Experts of a small language model.
Experts: 32 experts in each of 12 layers, 144 SwiGLU neurons an expert, 2 picks a token, a softmax router.
Below are experts of layer 2 (counted from 0) of a mixture-of-experts language model. Rows are named router (the router's row for the expert), gate (a neuron's input weights, with its number), up (a neuron's input weights, with its number), down (a neuron's output weights, with its number) and show model dimensions 0-191. Each number is 500 + 25 x the weight over its row's rms, rounded and kept within 0 to 999. Numbers have three digits each.
After each expert's rows: "comes after" lists some tokens at least twice as common just before its tokens as in all text; "comes before" lists some tokens at least twice as common just after its tokens as in all text. This comes from a sample of Wikipedia text that the model never trained on. Tokens count by the router's weight.

# expert 13
router:487479507532543464532448512462505531511498534487488522502532524480495497525512514500516463468511507489567476540503486509493470439499503502503483467489495569554528538516489510448501497494521487472515509491488499520496504541502449528560484459475491525461500479476525509506480507513501516461549500464528493510475518497521486525480484503511494482539498517501519494498480516481486499510469490465494537560476529536475495509468522492494466501457511481479516512513582499477480517520503475486484474516533531550498507508484487478496518482505450516529534517534502535503537498484484481506
gate0:536431468459491488495495466475447520514534499507440553494482524497531483491478490560506487543511489503483501506529496473524502455507517517571487470500496499520490451536441502486477478485492505457504458451494524491496486482526475494496511512539472526465506532491486507494508457506535505496492456545521446511498474526492484507487494519460485517502516500494521490489525512509506475506474534476488519504523511526511533496530495499510465495477526501455452510495516488499495477548484496525492471476483479483545510456489524480534530501473516556481497523509530512498527484475482533518
up0:504512471503498499498504487492495504544453508478481438522503489495497515459475524481502509507472523432470463473517513501516527509515466477473533513463520523471490523496514467465470478532481497524498528536473510471527479479502532503474459498504522501473467474506543480487467553520528497531483495480498533476508464474458531453507498506511519511513480534533489508543497476461518483504518515452477468504510493474486481481532503453476491503497472487511492473519448548510461503513521516546504567502514480525468532485492511543488472515479459538542532504471496496529492503460500523488
down0:489543482529513492524459557528547523505456513474525509514528486457461499428516528501483475512503513476521513563465524513518523492482502512536492484528463539501479545476533508499523478490512514547498489505543533520499483528500503523479517487477506452487457489461487475478489507545462497496499501528522515491530502507521514507468493478521477458470472486493489493491500506531493472485512505512469490509482447486548496481508493529461502463445502502516525484503516503501449489519497482515454522534473502483455496474519513506480479474519507507501559535506481520485512545457483541500
comes after: " the", " a", " to", " and", "'s", " The"
comes before: " of", " to", ",", " in", " for", " and"

# expert 18
router:482472506513501485508460513496511526513505526485527496533503485478518483497532525489535484449520531458518511521489499465493470460502491505497480493506502546511500517509478499488501531483520457440536506504513530533451523518493460518508491478489486517472529450469538506498497496481462552481534467475543473515493506479479471531453496492469526471501477515516550485511463494469478479523475473465490519529493489564444512531467441506476474506479517482442523492473483485516488499563490460490465472481513511493497507489506482518478506492489488529550487495523521505468541465504497474491
gate0:495496496511532495477506530501499509517467496501491480490527516449503442509486496499476456488506478475489527514496498534525465518463534501530507493526491534505491559473465485466498454488491516486535498488536494528492521493498479485490496516541497539473449485459511531569503482483520503530469484505517483567528492502530487483479494511461496540511456522468454484489477528489528468525505466522509508527512505529535537488506508531538512517501525509495524485529503472550460530505486473467460533491491506544501485472485452513511507568487467497504461484470511483545509504503508463511
up0:508514483521452488499449490501468482515485512514517495470534503501480468500518500472508463471511486465526509561479495554502502515519453533475472493489505529516514492443493497499524460489528505500505519466509522537519521497483484484477478502509463521493489519509479491534499477462503506490494484464498488494516510499527476473509538507481463508517464513528498489468497501519488514529504478454464467527548537537483491490503502542504540517486531500470498500523525504491492540473467512488523519524573494485459420464501502483533492524472466494527477463537530476455467492429479478494
down0:469479496548470434508503514494469505520489481528472507471487519534535447505498499526506485444497500480446541543501520546500515509522479494476473476514505495508524505469473508477524505516516505488515511478522494526522497557470522477482470506509491523503504541483480473521513528441485518482502491449493493527459499490507489547495505514504468507526472501582499477484505488513497491495490483454494500522507531552550481517499474501485511487498546506488501482526542557513493502512464511481509453521531465496457471463549486516508512506484446485525475492499528488458493491474494472496
comes after: " the", " a", " his", "'s", " The", " first"
comes before: " of", ",", ".", " in", ".\n\n", " and"

# expert 1
router:499484497472474514488433489504545499508527538510498478477560497490507493473505497480494448483502522479526477552496479466496500485498466478468472481487518519539499513475492556497514535482483488461536524516530465496479498465507435558560488487537465510501515462495512515503514511498474550516512482510510475486519551474524509533519477503482507467513481526486506476540472513475491490488506516491515502537485487537487492524478512506513512546500470474463537506505540461510481472490492510524444456512495511524508519498468542472488513484523454472555529510502495490503516523490486456488
gate0:490485508510488542471464474482510470475498525510500518453488456522473514482469517504483545520520500482495478500494485480458514455498519519463491488512483488523525482494431496526488465516498492482532526529470518472501510438551500503488481539516490483459514474519529521520521511502489483506513483462546487505481476564486479546475508510508517488513487500561497493515505468508461517497485535517463515511533471475541471469505504485495487489430478513518553482454523528507505510494536520482505504499468526495509531469462534512507518464542478489531528522565492476472502486496481496520
up0:515489502503509545491488478499530480538503447502463476522485520516513495521520486496470472471491482488484480537463537512499470505514509520474479500475505508498410514551462501500543499533471502503475445480464494473497452546455501534493516503509535549501490542507478508531478497566505507503489478488487527510530487483478515468454499502525506513524508498518527491502482508552486510465483483489494463451491478511464529487506486502511513482512524478535502475528524549437473476490487507499495485514512525521494494487536516509555508565474520481471493465489481473471529528491491503506
down0:477480510518506474526524488496463498439459556480483488511480497499496475502504556519495488522497537510477501515527472499550520484488537493502482501490511531439495469465516535534458482459508523495534469482498485506466511467522499481477514496494514495540474487467507510487470515458482508508476510506504461509486513506501491511520495480498498484504492479497510516470441491459509461522462527519476525517494549492508531528508532474545484515515506481456528505488504471519527505550487496550487512507537510536509504487498458478434459500533458520504449549495517481528473480549523502459
comes after: "–", ".", "00", "10", "2", "18"
comes before: " |", " |\n", " (", "%", ")", ";"

# expert 7
router:507484472489531520538482510534503528530476521533509500508495500480506476526529511439497501497508514504547474490478470538467510458514499512517484487491519533509453475503509509467524530498472489482483507550511503487484459477544507504508484476493467517485523500496538512502494525577502528477570477508495509535466543470524533509451478491485479514513467498506523523491509487479489457498487480466552523503492476525457505524510440502552488507480454473503475522488544481519485487486519506525475472519507469512510548526486513481450488520469470516521507492553486485529512456485467512499
gate0:550484492506502501510530520494506555542460468492491515506517481460536468493507503518499533446494499530507508514538496495464462478517475495500503501479530500512485494460471500520477490469498515490490531529545480499484478478535527410487474512488460474512494492465481470446495489495512513487552499533481505499478473514521533484483507505524529463505508528470495507484506518482537546506489510543509538456495560501481499534529497513463520509477518523495467516510475458500453459520503459436485494487531538522466490505483497513494509504529506544529488506556502472492511480495487518517
up0:477476528475501540506482477485485475509533554500504535451428474523502488508468501498485442513439510501517509532494511474534495499489508515488481448507483487507538519506548493457525511483477476508509563537518502454474511516469453481481499481544504521495502487542504472525479512537514505519481516481515474522504489493512528546465495517535504466456539533489512552508482499450514457476434499520491519545489535509512469459502464485506524526507477514475519484507469540505493503510485500487506515479492503521513506537522499536484492502501518518512496485494492520466472525528531473507
down0:501517484479525509522488501460450505508465485482494558475462537503564501495479537506458534488525485540484544476512518498447523491487487510493526504493504535536483505502508507506541474490449507498489490463508474531531500519533528540539543527531520487502498514520482528473485493483516498503524518479497552493455503513505507491510521512530523523502508533501517495470502497479479518468515488460531502517505506546487513512517450581471504509495483518452496502485463508466502507479507508465483473462481520531476507533455478550527505494462518509507490472527521464451488471493492539532
comes after: " |", "|", ":", " in", ",", " May"
comes before: "20", "19", "1", "18", "2", "3"

# expert 17
router:515481504465502523540502478488512509492532529505511521514539525477491521484503506489486479514492530473517462573518497487458493472480472497500481527487524534511502525489463528477540551523441518485473526504508524508489520527539457561535497476495476554474505490473516501489493493524539506482482493496523486508540487472541488534449471525522496510520450484489506515530522480510490495489480488533502478533480520484462511509489493497526502498467484492489479507479489462536474540479493501484436524520533549535531512506436472486490478510483491511543467501503508499486504460463481451534
gate0:509508493489519503468518547512483472512512502502523478479546481544537501509469499496480509493539497508481555523505486505565502461464505450488498503520521511492496456497503512459453488514505531544502515448509482537441473527526479505480482520472528502485503514469499466476444473545476484526533504495491471552512513448544517549528489469542531498486507536500501527491446492495498486485490483506488513478486540522536475509514496472511515480484504501476468498480514468487471532506472507538447477523500522518511478498484476493498482510476490468495468514489545482469524526447510488508
up0:477491533479494479495519477504525501469463549484449528503500537483494512499501486532510447539485497473502535467497537532491456489517512482512538516465529518480530499456485488473514551467488516488462507453444515538510509450483498520511498514500456507491452526511517485498511508532517510504551501493489520534485508498505466524477491475518456472490475517508496504495484530519459506499523505528488506483474494481444509505552485504485524502503536494510521477505531487416474424501479514465502497494510501487518462484489504500517460488497499491507473540499531494437514470469481516517
down0:487463554524476454472541489495556527455496532528469539483480523490500506483484531488543525514499464475498520466483467532518487559533473483547490499489521479462483536496496522537533538488488469486475473444486518481458490475506465512452503480507520548515480491501476503466530478513492497505528463532516494536504521496493472544525480507512498483487443528505486488497480502528499538526510480493503489474526482483496481505549494512483484510481499491496525498482539486459481428490499536495497496517497486515473508502493503490493489503496515494543469491490535482448521469470485556495
comes after: " ", " (", "_{", " $", "–", "^{"
comes before: " |", "–", ".", ",", ":", "°"

# expert 21
router:492475503534488510527480488485517521489493513546525509511496535457479506535536518477468506501515486506538515538491484476493510481475423514493445504523518530484481527481440492459483497529506506480494528489514484531507523560525477487512484499492482525481531508483510491513448495538481509474511516475527484558526444495525498508478478466494475493533487499490513542525488492498478532554471491489518469502517515512502469501495515523469472455490504476451504509495490511484461505508503530484504518498518505493487484528460433505468536504441458542468507481480522501548501474487474484550
gate0:511493543533512486505517539469541502493518510513532500478505453471489528483482514510493498499535519499520470477507483451497507535551508526516492534489509516534494521491539530486530497463536565557472507516495498486461484520519502506523506471483530479554504476472482462473560449437492493493519538459508519481559501450493519511530467449500528481502508470492497470483470501508442460485501508474504519475466463521528500526538463485497513509493509490527483497522517471500482514499506511494519467495520539517484518498520509518546474502487484528542515516516477538521478505488504480513
up0:503481512540477481504490511491480499520448498497515541484446522477512469488486528480479543508558464493549536519475521476506495528475527477498478498513482473535487498537447509489506471478502472468540486510513494535522555475478458530484467508528475523499554492492473558450541518550490502494484523511528528477497509509488521518492497543527506444513489490497535526506490481561466485530463513517489496481500511498477493529491532547485436466471496515482515505481492473498519512509475525517554468482496505518510491500508514496516492471471516479490524495457508522508463530507481495484
down0:499464483505491532504497504507486552479490421502519520487479533497496482489469503453508547478512484509562480514450508523481502503479503520513490472548539530490516516492491524480535489511473492488527497498510530536531480472501440523449494507534512560533526501517494523495509505511477475513543476489540498531503524476556507500484513520497494449499521516427489518507509457520487472523489482470472501505501482506469530531493504524479467492519462529466517501492514492500490496518510481493510475555490480499538478480510477496511458480429494503510527518457484516521489501535476541499
comes after: " |\n", "\n", ")\n", "|", ".\n", ";\n"
comes before: " ", "19", "20", " •", " Born", " Country"

# expert 3
router:470493486509526458485462461490527539500450539465486517527505538487437514457509526498509458483513508474529507528508491501481485494452463498489532495493504508508483517523517515511493527518494499496511546497534502511479522538514447506487531503487506526484527480522509490514473506475517542493472523448541494510491440482473501532471478525539519517548492489496527522515498462505479478516477500502515482530481514515486499507467519524455456494479494503447541517486520499478480482510504527512477511514554480544478537516482492478490526451445477525508484435495519493538500485474454506531
gate0:534464512490505548499479534483536484501516489508513511501501531516520538485499477582485545486524557539476522526537480547499455488477507490556493512463465529462449475493505513498455498466546514495524507523508516455478479532486510504517488496491510464471506483562451497473531504486497490516478518531524518477515528490476484475497502525489490516474494505524485491494493485525513504472481494498516477496524523467541452502469506508502522507504512489469492502467513497501457496502460473512461480506535566520464520525531452463510527478482523481512509471494510478511512520521547488519
up0:465483493433463498524492536484476542506505482474518529501482487526514521476491472480465538531519563500508512484489524486482498499521496492503474547539569471486539516497491481487484521474456500478531475514522496489507544496516496482496487477509464535519488512513539465499494509529510491489474476459496530504526498484483522492472524529499498453508519497461484523476466522488565499503475471543489513499492522531522479520512527483510439503516525522509503562504473505492485487554507492503482499528476537517547490489506499479535512554501505453513499501537525516460525479494533507446
down0:518497517535534524450502526532519482506497501482493522498494490501498514495496469518498518531491506534466509499545456530489479484490484549531505470477490502491453452488441531465479521489509512522522520472518499463462489541464528467474442508511502489509496484544512486517498501485505485471461480498470481551496548511495465482453508516501502535481502488540516501506508481491498530498487536546492486484469492448494538506482507490504461521490549491423503484565504520528519482486516459503527493496498531528481492535510493473468558515490511479481501537491518478558504520515515510515
comes after: " was", " to", " he", " is", " and", " also"
comes before: " to", " in", " a", " by", " the", " on"

# expert 12
router:512491523492489503542504457490516526491481527507488474526502496447511520496494527472518482474519497456523509570492502486507500478485476467488487513508495522541494535490542541450517520505465517463515503491521551538451511469539463504521487493479495527475532429498524522494478561532501507519502481485529461506505481470490479512479466489477513494520506493474512481488499492482484492531486487486520490518471518489442535488460518498531472520480507483456475523443511491550472541521510492509460527507530531536532505492460492500450502469499489531490506504507476508515511470469460462525
gate0:508489503495461515556461486513539516494474512485484486511490520496496517498501491488474446473527521504500488528469497479491487526463518485500494467458479502556479500511513488497534512507531530528493541492509538524517458502492490510492480460486529489459462498492527497481466488496473523503460527512489503486521498490536483528480504502492521489510494476463533523501526506422549480527501445486503446521571515477536482483488513519502562543489442518535470497493435518472509516503520470506505520496490500526500529505469517478453469445520481477505466499516479502483468486473505513519
up0:456514519502508504526480472511494524457478517511486484502484512509506527509532464490421459468526487473487484501506506520466497527477535511483502499517487488539505453497528543481529515495509491503484454480496458461507496518490527531529495489503536522515489548512520515503489515479459514496478542512515499512448500514536514477489516532529521488502492438475525539537510509517526446498512451538497464508504496491474484453499520519477518514545521506491474477507474460506459497517514492500479489475474515515477564488541499518424511486516476479508500492537484454499485471533497528542
down0:505501486494499509539488498490468524464461458491576512487457493475498511514516480515479524511444456474476435444554521525481496489542494493500488502551500493518466504502516499486483467531516455495484523525513512492508528492535497482501521500515503501518543460516462524501551484511524484496517443489527504460480434522501509530494529500510485480498442503529464498466507504493468515472492467502494493494473524455489478498497490514514482428494517505500501527496535472514527495488492543493486501514534519490520477522529538498512540526438514501504525495483505510512516545497512489476
comes after: "20", "19", "18", "–", "′", "°"
comes before: "–", " |", ",", ")\n", "\n", ")"